From a checkpoint of a small mixture-of-experts model trained on Wikipedia.
Experts: 64 experts in each of 11 layers, 4 picks a token.
Training: 244M tokens, 5212 steps.
Below are experts of layer 6 (counted from 0) of a mixture-of-experts language model. Rows are named router (the router's row for the expert), up (a neuron's input weights, with its number) and show model dimensions 160-239. Each number is 500 + 50 x the weight over its row's rms, rounded and kept within 0 to 999. Numbers have three digits each.
Before each expert's rows: a language model's description of what the expert responds to. This comes from a sample of Wikipedia text that the model never trained on.

# expert 27
Description: Apostrophes and possessives. Apostrophes inside names like Be'er Sheva and Saint-Martin-d'Heres, minute marks in match reports, possessive 's, and the pronouns its and their.
router:432463589512551530470526541456499527522432537486475443509453486546591530443472509559569485446481469469457468473510520574508539490606468553489531576433600432541512435515403523588494540503533504379566565486516538461513462454509504575436552517
up0:518457491557503461496579565520520507546450528428512514476504550536367402548434478445499470499530393444544468629476579415557573562482506502494476430547477503435579386559674538421472477529540453547495516448482500474498565403536436445519500479
up1:505514556484490481480620496417486528528525488626528514525609532605587447455485513529410529469427420523528479505532551480471523434569543400537464517458468461457494483434511497484477436512590544475500484450410419665537481497526520548550489523
up2:496538405541540487467540456443499564453512485498472475509532486565530425525514491523541505480556457504543469494598447607515413422447504487557484518422413441460529521465535465454484462423543618523432527456473523584555392524480563558534526536
up3:603485461541527450526466467539431425576509519559513488502515478556525496447454601422492452555508443400405442537514539489476454450509552561586524514470530562560497389518497517521530451452477491503438421505567413516566498614524515506512499434
up4:524442506520471579446454479423527437574464492468505504473472535470538534504416528422518420494589502564452489465564544494574472561514588566486576490511421518420406498500590507400434439642516490442553484605516455482442539477467575458587512555
up5:574481459559485505448620467519547411482403431602564402480460466546491530595474483454598368501420496531435526584411599447473573448482519482453561506494560522488567478503464559489448480525456484501552480462545430468521504536544566579521458547
up6:627461499541495445569503469479467522463437403477501506442509491511550546553497599461519496481436538517580472467429385445523428470513554403549480555495420469561480526466440467504454490542443464482518456491556518473505481493597527494460477487
up7:487429443525440566534487462601559539419495461514489501331592473460525476563430492392437465492403435397525478632421468439523573499420539445487472484526439435519472510495566429544560459491562543504529477535532532483446411488522511540556479447
up8:516394541607517540533480483500488502591506531496447463434457497445419502520555528547474378452525450452537491541467479487610498439525467523508516448514420548500516492559473481514529489445469471566587459434594450534457458508437516486510469541
up9:476507480472489494449557572473550550455535567536540524549589527518466468500467497512482457547479556524531513528504539570467514392406620488433480537400526543495560469476548490539455490501486526575519439581491462615440519483528582428512533482
up10:479498492451529553471509488542496438420463505548467580615447501509464457542476551352343639531544547488564458509459562573446516502465482407476464524490512505516473448504507504549537527540446540509530422537469496484505475497473586436443536446
up11:490477471530467465523403438544470448488499506574562443545452456552500480512509508436494503533509440494538483522450439464418462442463477431523487431530520512587515496532480515458546519541549521512433512580478522472598663472466506552477405660
up12:446389387539557419545450550487540552390453427519532427522487470507443515532456476589431419543456474436557449531524515490476460478491508447461460483448568433534520567616514496546534565573474568545554511600537460516511536551490523474441551497
up13:437477484481531387547481481437499522542475501453485562504509488531483617603479580548583558564464548540439449451491462526441533515459497473522638541510450584402496419485455593433500661507557610588581488515575466481564542570481491533425532523
up14:543573484476478489552493485520404447504592454523521475445539442573532523460490478468534543472516488544573447517452608521503492481522454479464455519510454507527449526498619528531537523430475543523544426365544522452438495562475536543463433422
up15:446526572384399563593452542460454496551499573532504568532529495576501552508534509489522484461417584438474638561463613510431526468526414499547501481511544557462644478527401569554501500506460519506486494490544408549517545474484519443440564537
up16:517521519478531474371486467415444456488524498450475572447501458526452410472574513531489559460550515522504536565462428438587518496587539450469509538401505485481523565468487490415422420496535541539445470460504448508513510556505474529442489509
up17:586531533478546494424549556474459435477601483484573511465489556555545496519444503467470525516387483439517477470449476522484442525530554454547552490474485512525443478463517478523494417584490502491387471438534530532528507450452452465535533517
up18:474478441531446497554468570541482494493461446560469474585492532519424469619490445395531534483489469588580430465472419491586553484516555525458468532507475552510511498416508552435507569558455501555474512446493456629487500480541625553553452532
up19:506543455510526565483461461515533473491518489512417565544506561581480518579425462480551545507530550533545478475532509512456566529432535395480406576502508513445532459413412547521547552550491504524496529524480513568476447501527581480505470423
up20:563457583555443498500558405494441459526490430423565562596474568534538502572503529541479520590509461525580530575562505536470449365542546591516479492434502569546531549484523554398512545516530573446500528449511514518562586468479534456481537586
up21:509571447519540506517566545553481551531532468516564574521481493513422504604480525354497506581467526483470649477495551487504464453537518567549472500617453513454511581484493530468552550429560477524513525519511499463501569580533451416501527525
up22:496511508482471520624370469407460499576480543600533467455457541498520432542522467512540430560472496473575497497522444492430478578535560530547506561521442546481450573500501386470510450533496505443562471509573549511549464538522426548475537465
up23:596457524482557511468464423537416449588493448474566475508444435517492488496556566411495472428453443524555571572539540523482546553495477538491520475475519502406480550503432493467508520593410562477485557520508552507544443517461513517386514428
up24:511488494464476545528535442479410506509515554542502443443418605547481465444581509593466618522509495455456548481587453499524479533507490505568517581582505618514526513509589402541490483518546520448596517462470515512428601575513484535474518451
up25:574512396389455481501562527488559484487492469511421529466518437499418462577454535506466459473489496496570565463426536523523486456369496545467525563460457539510468459453524547488439499505483536496434412463644441555542513538537515520490519477
up26:480527517507511454477502521482516460545556410472488388575515571563487481490476493485446563510546440583466474454464436506457517500350500409466460495427529512563497484415501475512507528582565471506455481517515413515484416476517479452551534542
up27:459589547527442454480524494532482435488491494524459526508564527469478507504397437474506527457516542516520520532504453384523483521501512567449442430565506510507383560607523404540549469510536556575461470518530536457488470555454465390491495477
up28:498544449539464442426615584625434448525575413586542384495592519437549524424566495495446525443553446446534509585437613479516484484453403450463585492569506491577465461474527525435490433432545521563418516532470378554578490452490476456529518516
up29:555466510515549529515571541489488472508596498533521533553519485549404516565465559506501433501517452560547528485509421500518514515510475451545436450480486535467435430586443489399499487459523524489510460475461487513493524484484487554505536551
up30:526417526521516326508613531444542486454547511517592504491490526524478508457456517437516647506495481486480552470408587552514460532500493457475476510439358467496520404530565616439495476561536526605510509585477563580401419478528516544538406475
up31:472477516376459458562445449506520510615510409522578554491560458476519508500462529530404456502577523510627565481563487468509470416515527580544544486547567472437586545582548538532590554488514522581503522544551498536566473507415547483427495491
up32:593586471519529543545533498458537496559554475494504427469594561553481522374527433458531495493613459451457537488470534543552580533573400499494418477461519531592435507478518529519583464485544426470576410514569475439504538499467518464538454452
up33:492501419472490477503529459533492497495530538418475523371596552549408508462473562464468538481559555438485445504467500458547553427533471445484573514500437516551503535521533446506526404478539490550550521540464489577466494420559422553450479482
up34:468570473536528526586507468502508477436561596501553568304517457626472522484475479537488493518460448487469483501515471491496448552416521510368534455490495489520485475495489566457469503568544551480473504442579457624451505561552511501472474492
up35:550543576511510419549503554501491455488484431491477468435505572588511530460536557486507558450479589544482497497499524322474542549453481454450500469575504509555394518530488460437515488407519453528476487525529475535549577482492458461402436493
up36:479494521554505492417531474547457445545491458611463568352485546476529513447574471462521445450564502487583597592521474445563476553403515423411494529611535532519463538468550489523562356514485535475479533465441496466472501474626590428424557468
up37:485562418441465547579479567579485351511485462398390532413498532512497536468548556424514564529541543508522516603470392505428555477506579471486428499445436512579501458462511616431439515558470369517520449499479471568552535463483477496472472590
up38:506453488494512498562440530519546469510530439451418475570463515536542476485484518544419509457448442485519565461552593524361533464532453503521516534519386475476499460578497491531541433520397461456516533514518545549468416539498539524481484446
up39:562450447538468474442555530485528477568496481664578516522498501462494541494438438465534623495458461479505464493512548455523513493468555370578485528473473533532418454503441479507521446477503506461440532537579442509546426480503567510430495469
up40:594542422529552422460478440507545407495505517499508538477457540477444385498464509447451466490522441458599592413531538452469446464531451555529568567529393618531562442492581562498519499478449506539462529464507526600537514455533564535495544511
up41:611484489388476448516458401487539476482535483475508487409513483560441459417564483529521499458470518460578421415452482549524460473522536601520448495567423525530491499475497534511423495526450447485464464531585488491485580497431490528529563545
up42:524542478437452542479411499455489416482541511531517527571541507394496523576500527520490494431577417515384518461422383417466547474462487507491549596568361534623563469467455503495465491465554462490529564570498504523502546475490494433433467488
up43:493481485474511469525528533435553499422506553472470543510555529470455523493589468591534500537452494506499505489529473518541505513539445531439518522553464490440499477503527528493478454516462509467582505574578382477406546462560432509514533566
up44:492493594460473476479492500465516545435438509516550480488578582542416484496564480453472530492466484525450561481435479517357531455489546504454411520476486557459457587510478515512469430453571525429533420481503520471509572494445555457492480576
up45:445471515582438496477536549558452510456542490575472563442452580470505487524586465524531546540394510402600569621432455485526521546555431505581421441472481500567497471496581528465475470595479532482527487565502442517513521524534584463433503558
up46:617426470503542495485509442447592452469470535469576518473486518568469518598542460599535481542497531545502484593418464562482488387463539481484500389504438542508494473580524508510477538556527490518435504518562421498485438496412521469491500591
up47:503518484549459569539540419480460474544455601466522514454418484533429466471490492520448608493523518517579492514515531542552517578594496408578510505436495510472547521506547469539467472561508536452491482523400497488471516519480538514428539536
up48:555536473658484556478392604550461446555607462578465483514516452561554482457529449481439477483487448619455516491450591509551578506535534573552529563517487434528453445506502528422445512432487456467464484532646509526551502569455463492576513508
up49:459519472525385516496483593458539567425458467491492519374521538447494539445435561501481477615500603404611588490527464488463456473528476533462469467537550448485542463504452569453493524543509439505490470397490403549433493556517447563613490489
up50:474403447443437445506451388441493487536498479527543527540528577403486507497502415378479504517527553415559512513553494482483435491515525525412578476463514577542478479435435446469542536456495571503456503537574495451492479508490468440533566437
up51:566527521572537479537410527429441521546513517513474449540542490525515492495480473480448499511421490505406510471518465494495470503489504473557414512554539509514612484480470519509554504415457419524529448553473505430504586502466634539501388526
up52:484466455572504522395385442465511493448497460540532503425454512515478488531425482528495457440452462489508662500483430578466494471483515465487551496442460495458489436459451513473504492557511575495590577443422487448629474503537442514484528529
up53:498517537410540540555477498522437488490514435538459443549460482461476441570525446476453490512548500541593473439482548425579566529480474500402510555553504624382448400504512593534552499495550491560477568526609564592511590442538609500489464549
up54:475481504566553471459425504561465479472534390602420455438505393489599524628529421601568494414522552440449549481426435474472490477493494364527422507552497493544534406577499554550512587596537505498542487447516519528417512478450462412516478435
up55:594482528527512465522494420474503409503492511530440505462529508551446455584486467605444514551470520437525577604431448514536482472407506467464451578484494442571457445490408540596502474603494419555464462550547480449537464489500516573384470482
up56:481495477485544434490589476540447434430488555557442465494471549453428460521478405560537479543462479569484662550435455527565559591525491532508411432501479466470450400448474621524505542505498544520423567432573495506573513428535593535471527547
up57:530469413477449519462543441456462548447480584484581546454423565426429489497496509511584523431509464462473507502417447425464450445418448466571424501529438568561405482485614574516566486467473529538453510570475417510604508498530516446446453508
up58:536440464449514429524383446531397529578423461482524436440541536463468467512479453401452482456518522475507451525457480522524443442545473531456533513600467500515506478462618509502475476475490517527504566495573475491575501584463625478489538435
up59:455511523465465414535506523537505561532476564489489565488520586439466578517456510459519506548480461492518513480476565422510462395471489530433454440516459469530467529435521482415598453518512515445421517463574501605486496532506484515470462547
up60:453567515510502453450456468610553512531543395517585397531459511547507502586499469531511564431547413471487487436471418485436499412496407371456585480559535503542499564435490449533488445558543499464576485472544552462501456440516552430545490491
up61:452494471512449448480536479562515534443601423560375531613546470552546548503395495448530519491502563451448593508444576512403551475470512520537490494505429567488533519497432606545499481492475457400438503651472509565481512606535509471549573497
up62:531506515471446448488500450513454515473585550572475589450524423604404494442497578528441493579417495511491431528566480497498463469596497525469529551531535525495638516526528496411515543437501533460469504584586450522490538482490377476501517491
up63:467588527564482500449527566504443561532484464546483568475551443546582506482444453436475458596483493529516497505562532455483458443451526398410419526602503435460523471543527508454568512469622536441554530400562490549545526486460569434525372461
up64:557453556492437510495399453496502518551488499531498437511553460520507464445482556444405487568427513494450446515432510478617522510512474481398535462423479565415569664507523455456497498522497545528480496435500425544521538533509510478557522530
up65:478507374479519476552522581478396498555563460469513495469538554454511481443535564495464661506509526490584533540470535461506487422519435527417485489528567551493487469446492468500477554528495492559450481414543349555479449512441468554466545532
up66:489478494530494515599437519456442474512391488541544530560503447498409565506498549553523448484594476524590527467455556529530498437492474492482533502471405523474551480499455571474487511482486456528543443545544530538521530500431496486454461520
up67:536492427537505486395575452579428481524423579626557542507479534497441507606508472495509548460484501596496457451460500428593495570545317536440474495576477595443585513523465564500472516520530489517554507590524563445379510535527486447474445502
up68:571592528578582475440579519402457545475592598573535440539545539494431491466449447492493460502358508528499506381483541522556415537448457522466526438550501482381565466498561573457541529485496601509527542513472413476391538537536547476503470501
up69:474559511595478467532509474486555519412446449549474443508487524555471459462499485470526427537541403559549538520593484494484467491575477566476466443527417544516573562521489544516472505493504437484400574476514425510506496482544567540515527505
up70:603336472474452446568544493530485433503470506486511483479499472536377506474485450556459473486542506452536459469462511450441487516427515565432540491524522497514546459465533564444468493639499441460488479480536434605370479457541499606443408470
up71:548400525511520527527499522501467484373515532348571482577499420392430540459570463476519554470537474449456531482519391476456513468445572462514507533577411514509379493461485461486529476544566530564533503479427452478477470455528518444518509558
up72:495529554489400451406486380532557546501461460471421599555567531633559480555550526503444452400542585498540520514592551488459515463510457452408583449518456469522506553467480465539507543554519559533561469490606416459518518544407534554535463469
up73:478533514392587420493481432464425474535500488398510435593491508516419550550434513455538426448542456421488560482436489519535512472542510384498331457514486459577587516509435538552490479556575510514438485393499482392476506596490442407511490465
up74:602437485516484426465432461504432502478515459587476455470499529468456490598399437559450503426383469546480454546494438483493428464481513474501533500500413595568486606442533522521455491457479468499445434463533563646363463611487444495522452491
up75:519532433490480564540497458535550530483525493556372532530519420566472422485475557462461468367499436486547524529541498418587346476433509545511484495481462584500582451506461498564620514521544521518451527586490467642438465517407455499448470436
up76:491489560552489565521550585492511440516495554655438548471465572516464530432477518496453556492536521521572482504503570547484502518349462510529549577517504500536476502534415450432532531457477545480536461547520452529553527499566453542483550534
up77:519510478436480447533532521483489527441545472518545604429552472442470429449484517552474564459560561464430534446530559411551497548485530459513551483508394478476518388576555492423496444500531456472469434446425377467568511499572519488490446531
up78:594526521555487474455523487553540556508503531445600462488527599486483558557491416468476515486341449500473562481553514491551512481447504581444493403532431610535537413533414602439418525490520434453555497587538370475590423446498456480442546446
up79:570569566489410532469506533564532448536529432454498481528518460562460521571456412476397550554340558464437536545523474538516431446459510458494413457517487492424529475483558448491406532509510493479494479465413499466534533511469528503549514581
up80:508497479586463462372543426539550566496518520553584437508506469498565486491454459413427422423579484532540474515517408545480472617522542437493422510421456455530539493456510521522558554518506429518462501519431522512453458474489473477462516552